Weights of a small mixture-of-experts language model, trained from scratch on English Wikipedia: 160 GELU neurons an expert.
Below are experts of layer 5 (counted from 0) of a mixture-of-experts language model. Rows are named router (the router's row for the expert), up (a neuron's input weights, with its number) and show model dimensions 0-127. Each number is 500 + 40 x the weight over its row's rms, rounded and kept within 0 to 999. Numbers have three digits each.
After each expert's rows: a language model's description of what the expert responds to. This comes from a sample of Wikipedia text that the model never trained on.

# expert 5
router:471535479445482545547504508506435513509522520490502513430514510491529559474486442525456522537476452560463461469571496546510530487540526507480515555498503525482541504526533490460541463519463548481479504462532519512471491494461445484436491514560456500491489453488512505544493486466491513457495486535545472439538533461496521513474425551442511540432443468550470498504485537466484498522439
up0:511507525534511492502524493507465549459490493530496480506516545504445545512497510473595527498469450514498541501483535558498472528505529477499515482459500494567542486504564417473496496481500513456528534545423523498502534530584545491500504465491520457438488542530558500574457494502538489440456539528440463540426563544463565457449520548508519440488513464477540474573450456475570493596523
up1:502512493506536466513565529578455503476485510506432442505463545503484459519508527510466484476567413538483452509483512535516552485458464510489593533537554535474489550526558495506439501453493489494538517545438490477538584548536487553500470498527401502527514472460440495559454539483520532495393498475506583505519493577466535484464472435503481441499504486518519517486521458563501400499553
up2:530479459526534455384512481522400549427501466518505453491527551521494477547471464473547521465487511536564463557549473440503510488480429461463472414490534503535440545463435407483473518513489477444600456507489508474511546540491511451487472443535490440546558426546435549503421468414485557541580500537489463446466480530468504501452546502415467516533489522458449495439497503499559459481546
up3:507519492511525460532414535514484500496475469519474539501522444550419546559537528473478516492559546492520538494565425534509485566452486490534430512503501475473502449528550367480450574491476517409485542431528416545539575434486480465521484491391505539461513507509519554512494552484528544492525454470534559427492518480516529563535533593509438596523520505483445512472508580511586462480473
up4:514484540490510490510490548519500491500465472507458469484523453539482431483534494475404476472481497484510503509442463460530452532473450479450572527506538483470493515556430514454478502471526541460509542566495472521582493492526511521549483450383455499504547493563532536520485540430441569532571559541469464468520468370509485458538496473507413577487508563508472490497477464610499516432495
What it handles: Word-initial or middle pieces of proper names, often Spanish, Portuguese or Italian places and people, such as Gu, Mart, Pen(insula), Can(aver)al.

# expert 38
router:502456515613550504498528531622492537440531446506584495519430521531417490514439536537508502488459495558527561549482544440500552484462441465534562461500492447456463482466474501476434503507530496569457542429511582507549555494560564504489509394474526548479524492476473514565553447478473539533525505526579429572487514453551460473462464550566495475470474553448449498503455504470564521536574
up2:561485444459500482521506564462475543476497528482498552446517442438451514502519497518520524481532547553456490429511555519483500456509504599534474503512502530486500570611520498531524449481510545480528478546612507472474503473529499533473529499535498471527395456527481512509482531470460517493483473512538441485534441535518570505481500512516538538448548559465514516470495516507488511517562
up3:533432492471560479437511499534432510438463540521535494493462482532474424482452503469419473454508522543452540500436527423498497633506469518517468480551469493414527462397488491511528577527478505480465554535424527580525522636484491554545522528444457466521494501532506463524543527507461505471510533472552534454552460530492572462514500495470520529472542511548545505499512503501559539434449
up4:484499549605584511489581505611472591503486427484537450473603541453497513481534577572475506562503529512486487461520522516466508429544420517497489511513534511521442483470518511533444474526459554500525465454512506465476516512490495511565576535497466527547509476518447401509437510515504575418482498427451557507448442463452492494467496405563546436495560504470486473534471464517522511511493
up5:502485472511500489511491528587394510482511467600506464572556482512529476531450495480461500506494441587499510456471547546479449477452439508468467507513499478542404457458508467520480562495551524414467493510525498532519474498436517537543596449621463507482486521492497482549529532524435492458416488454496553452527470531512493525541528526501482508563529552518514492474516481510494591479500
up6:502455553519589498477544521552468504476520497520487515476478406513533548472633542552539563467446458479419491541450432566508549465554557555496496579510449522498536489506547501553551497563486473528512508542476474481507474522504497477528523591490493496487546531463434510508537409510504549417465486498511573475419502558487499538557532450507545557547462490509452468485480499444495455467411
What it handles: Digits and year pieces, plus spaces before numbers, in dates, measurements and tables, e.g. 19/20 in years, 23 January, 1 300.

# expert 0
router:504561441420469491594481480490517480498490515549429400465500513505547548520508501480473481520453479549532458502576487536584462523507448507430458591457457515500540552478489535458527520483536501477473493496571484453445559503526505479538476510523489478527546530458457514503474512521453531490532449569529450474571521503570524448507421480528534408424453491460502506508505509549505567487476
up0:528520510481531477485477554540512491477551522513467470588511577561479500451488500586459503521499538437483439471521444483465514471568568477485528521620541529469480522533539526485525497510496534456505518548524446514509497492513500525570507441500528456508479554456525507537459529471487470482413494491427439514507486535491429489501492441561548609467481479455517517460596443506528477459572
up1:529500501532551458475521553575532513482491461520472507546471521541487559393478457463535540512533486496517510494538575492457402468493514538512456479515439476454467521471478463495508485488539482574492502507504511535463453511460390467482451496566431492483556488533596539580495466487504551475499469495511547528651488494528523508517537490494530503480524539527489566528459512433493442488447
up2:511502519485526476517585520513467494504444450532469496453442493518507554591522526514422448513487495519491499498586524535524526514481515561474505493549535498528483525424410511540514441473513467517451508491496451495486462511533445505461417487493485425466550485526536508528489457518534524484505509468479538532492444474504522459473491489450542501448527490498510443500495474490475437457464
up3:519493515512537463492561505476532522507524429541476451463465502452545517434505509514536418452428530503497441455546477494462501443533473490535502501502522460520491428530530426514569522444513509507505497503516584518441547460533488474450516478484430525519599520525521480519505479527598467454571365476561541441490487529469489522500499515517489490563489525513496532545506541431495525514450
up4:541521526509499468478550529528472530488433488590519485473469540452528503500514474509422500522442447519508470478507494468477504542450482516483504469461484424501508438471531533461509514485565442528518480493491505584503434493440513576389478492452467531528444581511509519501537505490454493500540486531583517529577483503494425504547570463539554454521512514561508497544499568442524517443482
What it handles: Adjectives before a noun after a/the, such as nationalities, professional, national, main, major, and suffixes like -ical, -ic, -ian.

# expert 26
router:576479500504495477476448487482470495503544444553434529541518515562471532469492447416455496503444471521553495475533448492559487490433489522465510540521431513512535541452508449431491537467500513529494506490481507439502479482542541542451413552583557475513525533493569516565487542395472500487506523530487534473445479452476476482520441457521540547464456503512498481426434453519542462542484
up0:582482518502527475519502543555450568457490482486539538436493489448519459490550467455470447541548484385460478442532533493466443476508493554474473422492528487519506496455494551622607505516461516455495490441571508535571499493510486463484525507472482478572510517464540473549435427548467524528534530447448497464488505536470462497456519516499512523456514518513550465507456586486471535475537
up1:526503471537517473561551540564421512487458510504498517515547490464540511427539467506456562436543524480506463506491556486538487513505518521523500517465535490528515533483505493539449493427510575531457600440473476477506459507547520552441475445441448473418492494525487432521478413467490522583447496456523519568551501461555568494497579465524515492584511565506444485481463514413509531508521
up2:487487458518495502520500535509541550476459458556587508451563539549441520532462567481534481537472492452479442438514504464399529527504532479519478492475470506415522443445502586435553468465515590498552476464510455512556435445457427504457541521490468457539571433492480445501541483506476500490478473438508517479533584446541467487497558504526537498498537527494546540450482486494539465453508
up3:450530475503531447522549527511455491489500496470515516543530506500474527493529480568492545482482497557504503450512504523497474544552384475479564503441496465550505504547499480442551488540464416475473501448469441469447429543461468569474470509506515548537466472493396512548432470484543477543483477425477503463543471425476532502491511479517500510440500508475557448517435500498535425482560
up4:489545419458479488582510517487547489509518558498437419503493514514551485504494535471416534485555540450433445512518442520499526461504478549557498509483473499537510490530486482594539543480497516493588551562493490533477576464512409548493547526461443511497603484508490476568374495496534502548533455481577506467510546511529422518520516452481532469589529529537470482434526472517489509516552
What it handles: Kinship, office and institution nouns plus regnal numerals after royal names, such as son, President, government, Army, Henry VIII, George III.

# expert 50
router:534538457489480509490535509497450551498504545467541455461455491468422491499581483525442515443516513540495515517516468437492486511499531503427560566488507520546513561531508551541488426518437568551501527516453527443548459496447499518464459528484556521483495450498453557447557511461556586488492432430497441563448488530507490520490448536539541499470532433558583586504465454489511472510482
up0:526467548490515476428511554478467547490494497561499503465496511444496487585466491454523504533512530515531454525585510539561484495537534533479574441503401416409458518476535480437534541572556479517492473433520466451476406460518551529522484461502452469458531504457529503492480499508504543527549485469522537489454458476494446472501457404442524497510558458513524476527505479518546455528542
up1:514411515487524479530523515519504484481464493596449405551531452453484439521454531477473470520479475548525473567596477470643498488526489483487513552445541452465468540456516421507453462486481453568525488491523554536508505488555558471488495524409490476499575491513476530509474430515473557494488531457564510506480518450447509439457493558511563466479546478465558492509576493493482455564542
up2:530487504509505471430522529492399484482487506533500471461504458510476471496502502515496444500521548561466543465516498467515508419433446538527536485474437482563572539484451434477549509489503485484484555571417521557514520465475544474426513505543457485495496475506435558569514481476521524438498500522457524513483514542541499474498385446568451510467452452471502491416459484462591506522535
up3:544434499527523468492451510492549503450491441523587496527488507568526472451447579496442459567503548577461491555449514470547492465538474489493546511503539467518517473472514469528515544535516494503516501513515492538489433502497520393491459512446472528483470508541479496460545480476509530482525555516584512475480543517513455538512531575535500468401487502528485464506627490475506550543540
up4:504428536514539478467457501543460566508481402494464517477545455530450428548466440527556548475383563455430459494507520583475510472575476520555475499525439469522448457539433481560528475471469489522551564500507468454487457495485514530524518474544495472487500546494484522484453495498469534555568578468465454427551512479498494465506496480480565577482453486440463438501551463583512489511511
What it handles: Opening pieces of South Asian or Spanish names, list-item dashes at line start, and short words, e.g. Gar-hwal, Nar, Mir-anda, a.

# expert 51
router:487584524441484521547546492515511564465513522489526520474514461518538463411512562517448480490517478546473483543487453531439433500534539441492488528505532553461491455530557542543501525503514478561478460479566496486491464491436551493507497495473558474534497402456524494444525496463478457514498479500480517558516512517509545522442559503458503482459544552551502532453511580468551482479546
up0:480469574487506487487461533520452509493492512502412483467460501537487512435501485523421510521440434480413530476529482462534543510470458574490495516441461464508482452497463556491494511461514412524485488464525505513549573557487470465380530426517526454534529551488494541536495486485557502505479442451442501509559492505514487495525553481531497490588505458530439436509472560548552477505546
up1:570489551528534499406498538572418511407500480541530489514476566547512564478483478446496502569496476487482540489458594407540509498556471486541427449552539412498578503494461412494486440466533496557474526575491512516515447533528524413508436453481488499471483456515457576510439514444488500481524492522530477491470510488554472460529555487541483512477479537531502472502481548542480486483450
up2:493481587607543474420423482471579618432447410523496495496446526480601496555486509476517518521571528518490453448485458489482518484540480500510510434428456473538504493539465449523478508488610475465543464507508523478511438511537451514493508558457446568455489492542482536557526543524497501528473480455600500493517524476587488498494555464485533552455518554511494538512415531496468472489486
up3:480493516528530491456503492504486494506468477514494432442541450503466529449515513490541566560386603491491456505500524415434491557413507436540481410474468485453483625449529513428641477430481476504455553510486499454485506564548555474465495535436501501544488560481532558508467586520532484520502555490441446468523549464522482541537489530576538516528442494415507510481533538510468452566532
up4:509411503549534465436491534532538563475507423493527486472424516471475532446560508536509435470461526535535526499608470514528506482496459477513516459539411530578503480494518508553518442456463516410569580565488472517518568463517519545536524523437515480454454518515477501499495549476484498482511509455480463478513506501540518562577512470535558495393496493551436443493480420555531517466502
What it handles: Raw byte pieces of Chinese, Japanese, Thai and accented characters, plus capital first letters of foreign words, in titles and tables.

# expert 30
router:482441611489616504535534492587531548473414483469469550495527529429408463460445492463533432482527544536455419487444562498459504515450521486553466494491532508466587471530435452491438535544530503463492462506448520516510510501505499490496487517508468494421549466509548480483559484544540498495502518486490497523561503482551561460537541516504541523491540543441501501550454483523480516494481
up3:511539458537497484464516499468475551468474434522521497534442566487593559440473501524469496491357433535506575563529465458539464472479532464477534524469558418476502425496466515516495494504509393486519500467502521548464476569522548497444492435476462494566534431488541536448533494514488509490467476533489566467502524483406468480572501420464498457481517475516544509452526551507535533451458
up4:520502496456454445469525521542498439446502498513468497463494564468501535503483462488526464476473542463544515522495478531481444445458496452490426481475495532475484499502533385495462578519425484486427498580528433493530479539469477493540477577557528470534505576433482505550449509495464503495456510527434565389527498489522519490519450448445386541493538465499541398506463520533457465487542
up5:508448525529544479538544517593472507464422503498587502517542527476477470515440549506462483483523504537494487472462552465469498528497485507499468452493505518530473498491502505506464478524495482393392443487512507511466538552492524486479485449450432515503539463517478519472444460507463519437454483458441502545464468451544464501459454465555386525463523558523509388508580409522472528534470
up6:500498481512487500509496509469500553493506499523470437520526559507496468519468543464526498533468508558498450466538475442495508419435566467496480573584569465517541566493518488587492425463505600418556455562514468535467526476519544453475520519485434476515542511493503516551505466486496497554567524406479460502468498547506501478506470476448532458482468487511423559447475476491456493589463
up7:522475505489523447536475537610520496472433545529529502490525451510558460629494516564444487586546481518506514449509534492584439471519485524456512538498512481521495439520498512478510449536518469512490513493446401502478558403550479476520460434480531547488507459498470479504508498493454490473441552477424502469577494419458476535485530543563460525492538532551540451454562519529388468478469
What it handles: Pipe separators between cells in data tables such as sports results, election tallies and rosters, plus semicolons in percentage lists.

# expert 40
router:504586452500443491541522527483485426467445577447535406484437573469473481433439551488479542501504536464483451571484486490468418489529443472562447511534458489544466435534522478492423529530457488484550543484435448556472492545523502484448507552431534537465521481560448554394495540481446487555447442503501464507477512502571521507452570478530511451457483529571424451478473458444484545519538
up1:602514507488556448497501520528522458473442472528481479437534513553490521474431523448538540437564602510531523536567535537488543471467539427474520530503539498520445432517523435509490521437520468541547474469452462564550471490464542503439471484421514530541522531563458495547489464505520454559562537496458501568496478534448491522510531510542508567449484552463535545485547496468391458526484
up2:515494536499525502509534535553577485450500465555432510515407449425500434455464452436482477423464540487509521477558481512542491527513536478532525462460577523445539462482506491501506577540501388473470488498476492533548474494463518491470494508504490512425512462531484507502488491466525458490549501485511494571455481465469497485524500445551523503518497508467445508504502497536525482491458
up3:498514495478509495528557506521440510482481499494464478377525528456517474454454549536528535584508473502537510520562611525546473391525440483510612452486483514511497454508511453500502505514518450464443496525507596547443547538458512497541542490496473464445517429534502478467513443513554531547515444566476544510481441507482506498455505518550590464531487440470533561548556521519608424540478
up4:589458504572527474474498524526495570466491434490534468588477434593549491480461557437397504460483539518472473549537492441569474508460455528518495578487464487539494502488479524461521499494587523494512567521519461501488492411515511473419468485552475474470485483593482522460406541429487575494515500458502411431492558480531497519527473511540578474497543521438567524475493551486450519495551
up5:582471529513557434465510547552459486479404489624475441404527528540493561462515512477461529526518466461473477482538508582528535488536504517514429459527490517506487588516550523522578458434536548496480481502530540504522481534502513529553582463455499547582472537505532470554567506455494529462509551543525515491490480542533493445459570432433526546537543490492585614484586449471452481471515
What it handles: Opening pieces of capitalized or uncommon words, mostly in titles, names and infobox fields, such as Maj(esty), pri(ze), Re, Co, Phylum:.

# expert 33
router:466538418468467485533538510503513536505480514525500512497585495535468496534582468500481503522531525478461544514470464461561554481467464476429526524444467500504537491503528530523481497457450523495469510526490479503504393426511482486500418554500534505474481536495566596475520457527482444485482491477519451528490559543528501460556547553452568518534535482514541518487503456457514513533447
up1:479483496506537509447503506486503545513491465510535539502513491526528491491532485486476498539481394568486531490490508488475530511548516540510459524585486451494417494491425429540556460588582430460527473498480508494536511537452415453505486465533399498576530551548450477495424525555554528527505537514509477544493540425489518425469466486493518488463489511508507495467466463456551525438552
up2:519502486539490475473474512471485522449451428542501449532492491552497551489535610550450483475507542555446475508514516451548424497537425494523489538454446509536513443513482487532472533455562552521498560561510552517498490492528529377505448459512502470469481514439507472512522498401489472422531485489494456508456527509549477468462540392524516458488504528470472520461485430525498571480449
up3:509473510543540463513477523521497525486489500528501490509420475538470520476515555545457463456436518531451523501501474445498452557489513529489524508514618536457498531471524492511527455506503526457488550493535448461538448489544527454526498436568426543495521503471602493485552489438495537557534521443485475513473511528501492531551520549518505518528516454426579564504466485475490493587533
up4:519429512544524463494527547554454499502490432477484478489458463473496363511442505541480545548482563474530471499471520489584508514429484479500492498552519384583480481452443534455438446463488498498512551503493520536519477530496508464432515461474502467447455444497515495510462495499537449509451488472503518505500525571521523479489580517497505510520547532465473520468470484498540492534448
up5:496473545531517471495509543513480563478453473520464462602517446507483550526511440505448532509549417488460525426481472540557485523481455526478448486502571521454531517466526538483477484484469555481553409542417513565484438543541505464521575505432432473463497514542523517521437521486518517535515502557533478499377469498503515626520493541522441464506461516471484504574492483538542529536466
What it handles: Hyphens inside model numbers and compounds, such as DF-5, COVID-19, anti-aircraft, and lowercase first pieces of words like cons, re, arg.

# expert 62
router:491454471472486510500461533485494519479535503548498544528462525547514439514543523520516491497466490520520467468488499499566493577519468505449433543508481466417502520538432521469498471423548491587502541507514555473475471530516531472529419563528493533500566469491520561477438517438586544494475518495588429435517563459487520505573473442562535466559495457564550583396516508583511522521460
up0:541471536510518465450448518494500522481498476513521491501554459504492519546501480519473478466506437496464516429485517479485554549422432499526430560547484461513519487489509488492498593495519509482467519528502488599495552547486482532483517503483428464420535439508481541535579464542476473497490470471549473439473451483483551451554518461522455564461542514467468472502525521446456501508507
up1:558528539516530468458462531555443498457493493498520502508458482554493460450542566488550454479492474549496495494536504436531600384531440496525448521515503432517458545513476463437525515520494464497544441542522419557467529473493459458554495526529459463490551485566497495533509517493445538487559556487458528459445475399508517509545469545458545482498436505570485479580436482509497558485568
up2:526470494510502524477451472460563470487485501505538482438472427514449552609537477458505516536482478473496492471490558498465491521466471453470575445480455536492511485498459531549492547530481577536476515536477477536558536554507531416601552510421447422526498526491525453524506459476500448513499528469505458511516418517513519590412490594565546566481452543522435479400532504479436479540496
up3:546503510514537459440474507539529569471507480524472484548421580502589533522495514489424574536474476513449525495438465433516571489441435489487460488444460464547577455505424457494522500428527526492575435525497518473556415543422510452475428506504519514539428483525575428487509510460518478486478490489443476571481505531495470598532472489493459557469502501547502487500436502476491509470458
up4:510532523522534477508426524537481498480497510517584470561485539556444463474524531516480547506550526498509480500442488470494425477493463459418514501485503448524528544463457590467484429443517547544473480467470493473488551509507411505521472489480502466565472536509510539520522545505406491606596503504575487510505476458525486492479523539533524460549511506483531506531548509501513517539554
What it handles: Pieces of Latin taxonomic names and scientific terms in species and medical articles, e.g. Cy-cl-ophora, Ch-usquea, be-et-le, -idae.

# expert 49
router:532481514549539485427495469468489515503448493491586442563460431485441461560518505530412515448569533531473486470416536433428462489465496480474500454514428450463489492448453522550459524447540497471454525574421531547482476556573504500468537521405511422495539478517497522552494420468578522497534568556511500478476524475500550528486507447486440427487511469472447546522469504533550491488504
up0:532471535540507494461486510495494534514523469541452512495456570496520512549491520484489523464482465533438451525493508544536501435496502541456534437495483610450438516529479497470513534490469512550507416534477449473446428530441461495533488643523494516466468486477482457507479519494573526502492552442497459510481446500570438443462492488594510521505525460531542509491455544493508493485517
up1:610424529513526461462564520548549507449482476563537595445465602515496498464449510580525473485504527524520537543481571531503434456493564502567493494519526488449463504474565557539464534485476577530478534468562506499486481503536487489502428473501498544509420422474470414483506502488472485491445439530443498478512439445507416525499538485577489514494539561528517482521488446428517475571498
up2:535509501510548476540522511500507513508430420467516518472492420409492550513564533491564498559508527468538501537492513465502553501496478538480440474505492485540510482493555515522605482500523422530526515509425520499499502443471495435422562476468466389501500452547420428514541431495532522540479499459522524517522530472401523525532488508497493624461503473569510512533461460506506531509444
up3:560493510484503477503521514511493529468441481548410470409500543492476558479486523529469478600523495487517461457505538529505523489498485583558504511388496513576455468514542452390502526538491479535468480503451444513525492500507482444545479506454527463461522462455570427461490566481460412525499481455423539526480478484500537528482564472598492542554497519468482476492536530480468448493546
up4:502552460445473501517459513476474538508463489519535531478406482473460427477521482479603479501493463489463469503522480516539533480552519617481489467471455506417435553612481490533506538503517488537524546528533465448446531488460446496512515487504458471501502518457513470523445454474560506472464529506488481512528509546547409536497452551523556521538445455526507561526509557537521517531615
What it handles: Tokens in geographic coordinates, climate tables and place descriptions, such as located, number, at, °N, or a sentence-final period.

# expert 21
router:452517575594559490466481478561502488488474513517577434465465486519484494471499509508491438570478463500479495532497474480567491529543476465469472591505553470557458475554566466478478475531585555518532512499505461501559445550533536538551440497431503531461601488542531461545470533482493498525508459420548518512502477421446485567504482530517501444437511446417513514440543503466516489477504
up1:521456509501570451457578536503496495500388457520533475415410502451527540480444478481522540513482511448523519484418519534499515495470507468517547516485570580478504488506477457539447530541495493449488581490588527516535557484555511500472509488463493510557529499480466471480526493524528566525571513449534520399486424501562507572483479485457488506449527513481585570547562545531427515491456
up2:517473480586523483494499522485499502444454449504447503589523503536495649526482534513553491553526459501497494437512469540557576475490506509511488454554491539524571544470533458481469485591533544528509448462561443493500527486555487527505499493546489541494484533461602502501481571491549435487492528496528406418489517518541508502514513459519439519456537553498495498496511532502446474544501
up3:513476537513552486475453505521507518474456490537556517535447510488490499506490483469537560448519591405478466517569506509552526535504498502488520503531406497423480504478524484511529481483473455504526503473501509564499536540511450491510498503520473524523525432524435494485482406426550461535459530487426511474506436572427480496508561434513498555473511492503517551490525549470575535442514
up4:513473570591524472438472523553452687458558387525506491420500533534536476494513550543526535519524521442525465509490551567455513444485524504475438529475533584517479516552533494440475485539540478524526500495522420441462454498408511549507522541539502457498488548484471478557497459526495602469491474451448440474502591495486541546477474418464498494557544567525467493518497484437532520476521
up5:505510526557542533520489544591441494453449438538449439507439527442512517547504447536526481563479501409514508443516471456529537461473482478498583485496476506516574584451492519511445522524560479465605524498569434481464508510499502523515562548548525475544532557502454493522483508467539541414434491526529503456528511524493535483430479500447573552506491498492466550570534486423483529464554
What it handles: Blank cells, separators, numbers and symbols in tables, stats and infoboxes, such as empty cells, MPC · JPL, coordinates, section markers.

# expert 6
router:529455531487486443470505482545417471511479513510435528556516455545551498521530453476459481539469476455442540505464541498542542490445455556460545554605535528549494517519513429548478534505468505544498478468453471545495407580479515492479474522547507495502497515572482501548484474488440513545523521577490520495439495451469566490532494507452550509506481516564531452511485494503528518548448
up0:486521547493497494518447543506499501467462509487452591508498497480525551529572522543520464449548562483448437445504465513547445523498486496479562525485519514421528454434510509380482585519492480558507517483478438492432531445448466472503534485490544457436485506561536480530538588468511537506441469493469536447553534435452490507491578478493606549550514406453454538505528480555544438452619
up1:499420494467535487470484534531490520482457538532527523501506456532500581550486558524499484518451440521455460457579526506510489520532430462520495519516524526445477445512484491516499428434451495477525542514638470499562470446533585480432461501533395551507471498402526462413478454403505492485569542505489549498488519501440456475483479456561531490514505438480520449478532552535540466459530
up2:496422537496492457445534561557483484438448502528446504511451508511551504532515546557452539520510514500551529529469498511489488512539457480481515531538528546463487528548462515530496505527513520441490558525537461520540454494512518559517481505527412494526466504483517437522591551537470499473496399482509567509518471517453525557449528557585579569469436419515533472543587451505531493508483
up3:530479455528547455526507558557563482451440479558485534526431550512453454557537515543467530480466551442566511516497517492570562512518555517576526477482448400480485388523539531555490499517534484517474521489574488481539506473565511530456454525490410543537533502481484413444520467441560474488458561467458469511560476527519545502488505466500450478514546447492497546518589570491478504505465
up4:548499504499509501568438536524548505448475489487489508538501512514426535517504524475524453508431511478589446465504497556490499511472454463489548451468478492465567390471496576503520519495576439473437594559443399499548525534500531418511505510399472439529470494530510505478488474511537532526433572452534439511553451469478515563472456511489542500497453466441455503442572522512571481535472
What it handles: Nouns ending a phrase about time or place, like war, century, period, death, season, Road, Street, plus plural -s and However.

# expert 37
router:494496469464466522497527501481503506523581518490589539495469425526500530474481471452417523497506501521528531459553481489486431490496502499525454533428497492466534509507495484478520553547542431490506474541473488567506454521537435534535520576478509484432545533382459457520525488569526539517481472586531600480520515473479515523429424501457504500471504461535472545482425481548507435564412
up1:508441527563536494527565551517509535477475477515451573497515527501509424463491461528516470446472484496475433483524518493512476572469509501535439498596486532481464473502441543461500498515433513552514517476469509544438559515483504491482508497470485542426511526510510422539458483526494378553486527543477468456587495456443420570476487537540498464452489500511478500466537529455504531525580
up2:508479557501537479474562520532483508485489494508535499485525543537476498431472521473483484608466536427454553447513500468464468525502501546412542476532580514444469522495539430547516526461473528485538524459483448503475442472514510532489499530515485512442574434512534590529538534485473499436477520512451491483535476473540555526509552526456503497539447498438509508539504482435513503557509
up3:558441498525523492466481513501502526494458461503516457493480493548496549558480517494523588519444519497530462485492487496551519515456544417485517510548511463521586492483500511441470538476544461499481533405440524522457517465468482481481439504534530541541396402516431529499495573516573522466499492447476427495407511440512542517483502444484505506495468487481515542519460528496534491478463
up4:567428488513553476432552516517472505463477489532539521481516510530491553520447534553501527424491503562494534566526509543497478501441505419459535521494406487485557476485527568484464523510576442514430509472531526480509517488472491518443443552431466503468404466490435479555441574486541482466464509486477530537403495419514550462554484489493476505515570437565522566480535490515544514450478
up5:510452501504521509517564502531489509496469476544532464572418443537443504478522448485522458522526490443497546519540440486537480547481478517438543506479532501524477473480562576534449500454474499508508502498541553465559528463508482481541577498486493494495589465531458438474497495559509548474562515469576512457481550475481555601564561557496506496546537470501439553508559499469576501533532
What it handles: Possessive 's after names and short pieces in the middle of long words, such as coll-ap-se, Comp-re-hensive, illeg-it-imate.

# expert 22
router:610544540446476492558475520486506512450504515492508528411524520483438532497543473489542489541439505435415510475583467558508511506566541543504538445552486525442538495565499545484545510518429490480566477492479441511541472523445513446519405538526508490500476461507480471449482496533523454552481502446422423526523525544513454462505587520497468486539562602536538509432544514479483475492522
up0:588466567509486487481510514487497513470503463460443504505481523496485502410465531512456536557444516465482455496556478529452521504493504417532575448488498527543541490518525494441472551502577519522416526502468505497478488544521512430510506481515529504541512532526552518574493565521482453522477489528521496540515546489533463532429459470485495551476409521444495472480503445531537496465564
up1:485550545502525448506517491505451528496441492516493473489487506458494485531429537506554490478484499528510439485453486472516601477441524475514530568435490437555448514485527503562506488477512504539586537505364448569475511541462521491578559460436473472478560470490538509590471539502494525496521542457520474464490520527500532547458492503568510487479440500460475533483476447474496472478579
up2:534470555518520472450430568535487536461455532526486438482467400479561517472535478521464420544540459510526475514465467455466492429563499433518473501497477583547466538470482523553439487386480574558433508559485405484509483496438508528464495525534455559444471467469548461469479554465497582466464527439534494561542441487527534480525510444527523562483420466463503500512549505456494546517546
up3:476430467530538465498469531527507556507478477497475490526481468549470530550540595512513457500485556502502494511515458449605482457471507451482498483511494479601541519466513512592467558469509597491478477457451454501531535416504604452502457466483485465574527529490480545495473557371477507536511548525531535528428469536469499484508552529553505526469555511542486532531495521463482522487540
up4:546513530506494463532521526504483519482518487480505444513477557475582548455435472502508503544484480506559501439446570508509475557497485494499526414463482472505561552499501484498463534512528489472538494511554452531446544526447510539552482519465459498465543508529532518537449466521537446531515440564534501530506560423447485471469575531533520445485512457478545508513616482506426486517557
What it handles: First pieces of personal names, usually surnames after a first name in lists and tables, such as Sal(tar), Brad(ley), Dar(shan).

# expert 54
router:495458538538496475537513535629481491479474405526482410480515512533456464542457529492502461529507517574486544504520441490479537499549454473557480512489500419477510572484523559424511545463533520541463482518481520440519485493476524537452538460492562532442478583560506454502506434553484614488500508481495472555475560482505540460498607490490506480441484546450461444530506418491549496473589
up3:516531461487505482545376517427517473479388584512490514458537475475475483478481501482524421405474435474568467435522459503475530443531501524518551510474474481510609465573429469515551450480557499463527509420583495499518547480502512509511514504483477548507510531458465513519590492475494451489515483570477478510528555507546367502494412465500548450509518459507514488446529527535443474484459
up4:510514445425497511507527556480521506458455402517547519546434560480471491513473593459524524526500501470532501478490542555546513471444485503495545539531490502543506450613455469448541424544515433509554539503558479523466447499515479462525507434531462415456477457440511537531545474513467506484500466493442519532479534480537513475455522535531602514530526476461478559474481523475530490489484
up5:505645427469508491520589576465542477471458539457532510543457547540560538385480480520545493502492494526503534482500495513513467544537489481513517533485597457475521467436519508473520505473527524543471563480468455532536488474521495547512487485486493515459481484522532488495501452513488487429491486517546500474573426523535522480458536506507525461487529521437530544531443485420564483481565
up6:466551523459498487451567512527507488500490370497479481502434541454486455478545481507511544602593516489487506515531524521490507544471527437544505417546474556435466410547503435428458468510520508499582595515447471506502490475505508423548524494502486480470480497454482548488493478501563471528479481487478527499475489587493565447487494510519516483509463523454487537497534580508565572460508
up7:518567470497503465466491541514498514433522450538499527536516554520503523474517484549509504504433528484424431449495443507481513555519529490504544530546451482552483529459456463566463467476515550342520520454447476450554485438509437440400460507535521515472518503522586504544494535486540510508496556529496541491486464503532535468563483519437558575465439439533462482475474480556466573534508
What it handles: En dashes and year digits in date ranges and lifespans, like 1863–1894 or 1996–97, plus the space before years after months.

# expert 61
router:476448585542543452547446534525398569465443482489440473470546480458483527456437469582551480541572454464504525462470474498553487521551395505538509528487556466521528432547562493475441460461474502545468566495471455509523545504515543501533471550472535467552510466514550451572532500485465498481432554478510510561530468406555517529497461515549490544482489489476472484519515462521502460556568
up1:555450535513524455488504542569517477428475521550548512513474553496490451507537518494572577515489446486478520485539581529507492466539506453508511516508492490567445483521502502514449537490533527491489534430539508503497406430505551544520495507506451547558522429501540485566465482426457551472494493456477479493437437507534492500501521503581472569535475539484510520541579497490511534476449
up2:536473509544543500495478578506484522477446425511518547540504538502465553483489537539538545509479468504493474511520473501468514555546524484495486555418449560548534452488476445524521521504565490429497539529448409563444467500505495501523526477523471442511542508493432483477448558427474513455460480499464518453440515517533467575486496490473568449440529454573438489540444527429506450433475
up3:571467541498541449497495556541442485420451497560561474479484532482501520554472488513565571475516484551544606480547510511472530536487556591472563469506496503473488486520545469548458546583519454512513438442648427519469513535487517504481436479502532533542450449521519469514552557390503449490489512498480508546509595515485532470505492422510535588522533525466428473403496478444449460508488
up4:504444558566541474430542514529451596460529442530503509498464540561521524556537510511500489519500405549464496471522508500486519495496497461462518537457450500598551468399515495481577528457548501541540540494504474516429467495570465488482475498493467474491444511472485493542402498452461582514459563442473524461527526516470543494530490471524511527523482507538447498522493599511512534488526
up5:561545481488506476472530540506457490477481507563522587497490570553479461486530549508549496475486464433472475505517408590476542491518533556523567497480407528572476498471466541500517539491578476536482525513554499456493404480480502551535473508576518521504512460557468508502505508486544464496536540556478491495520434471454501488519541496455512546542466490546576503504518476449535580480530
What it handles: Spaces, dashes and digits in sports score lines and medal tables, plus country codes like ITA, USA, ESP, as in 6–4.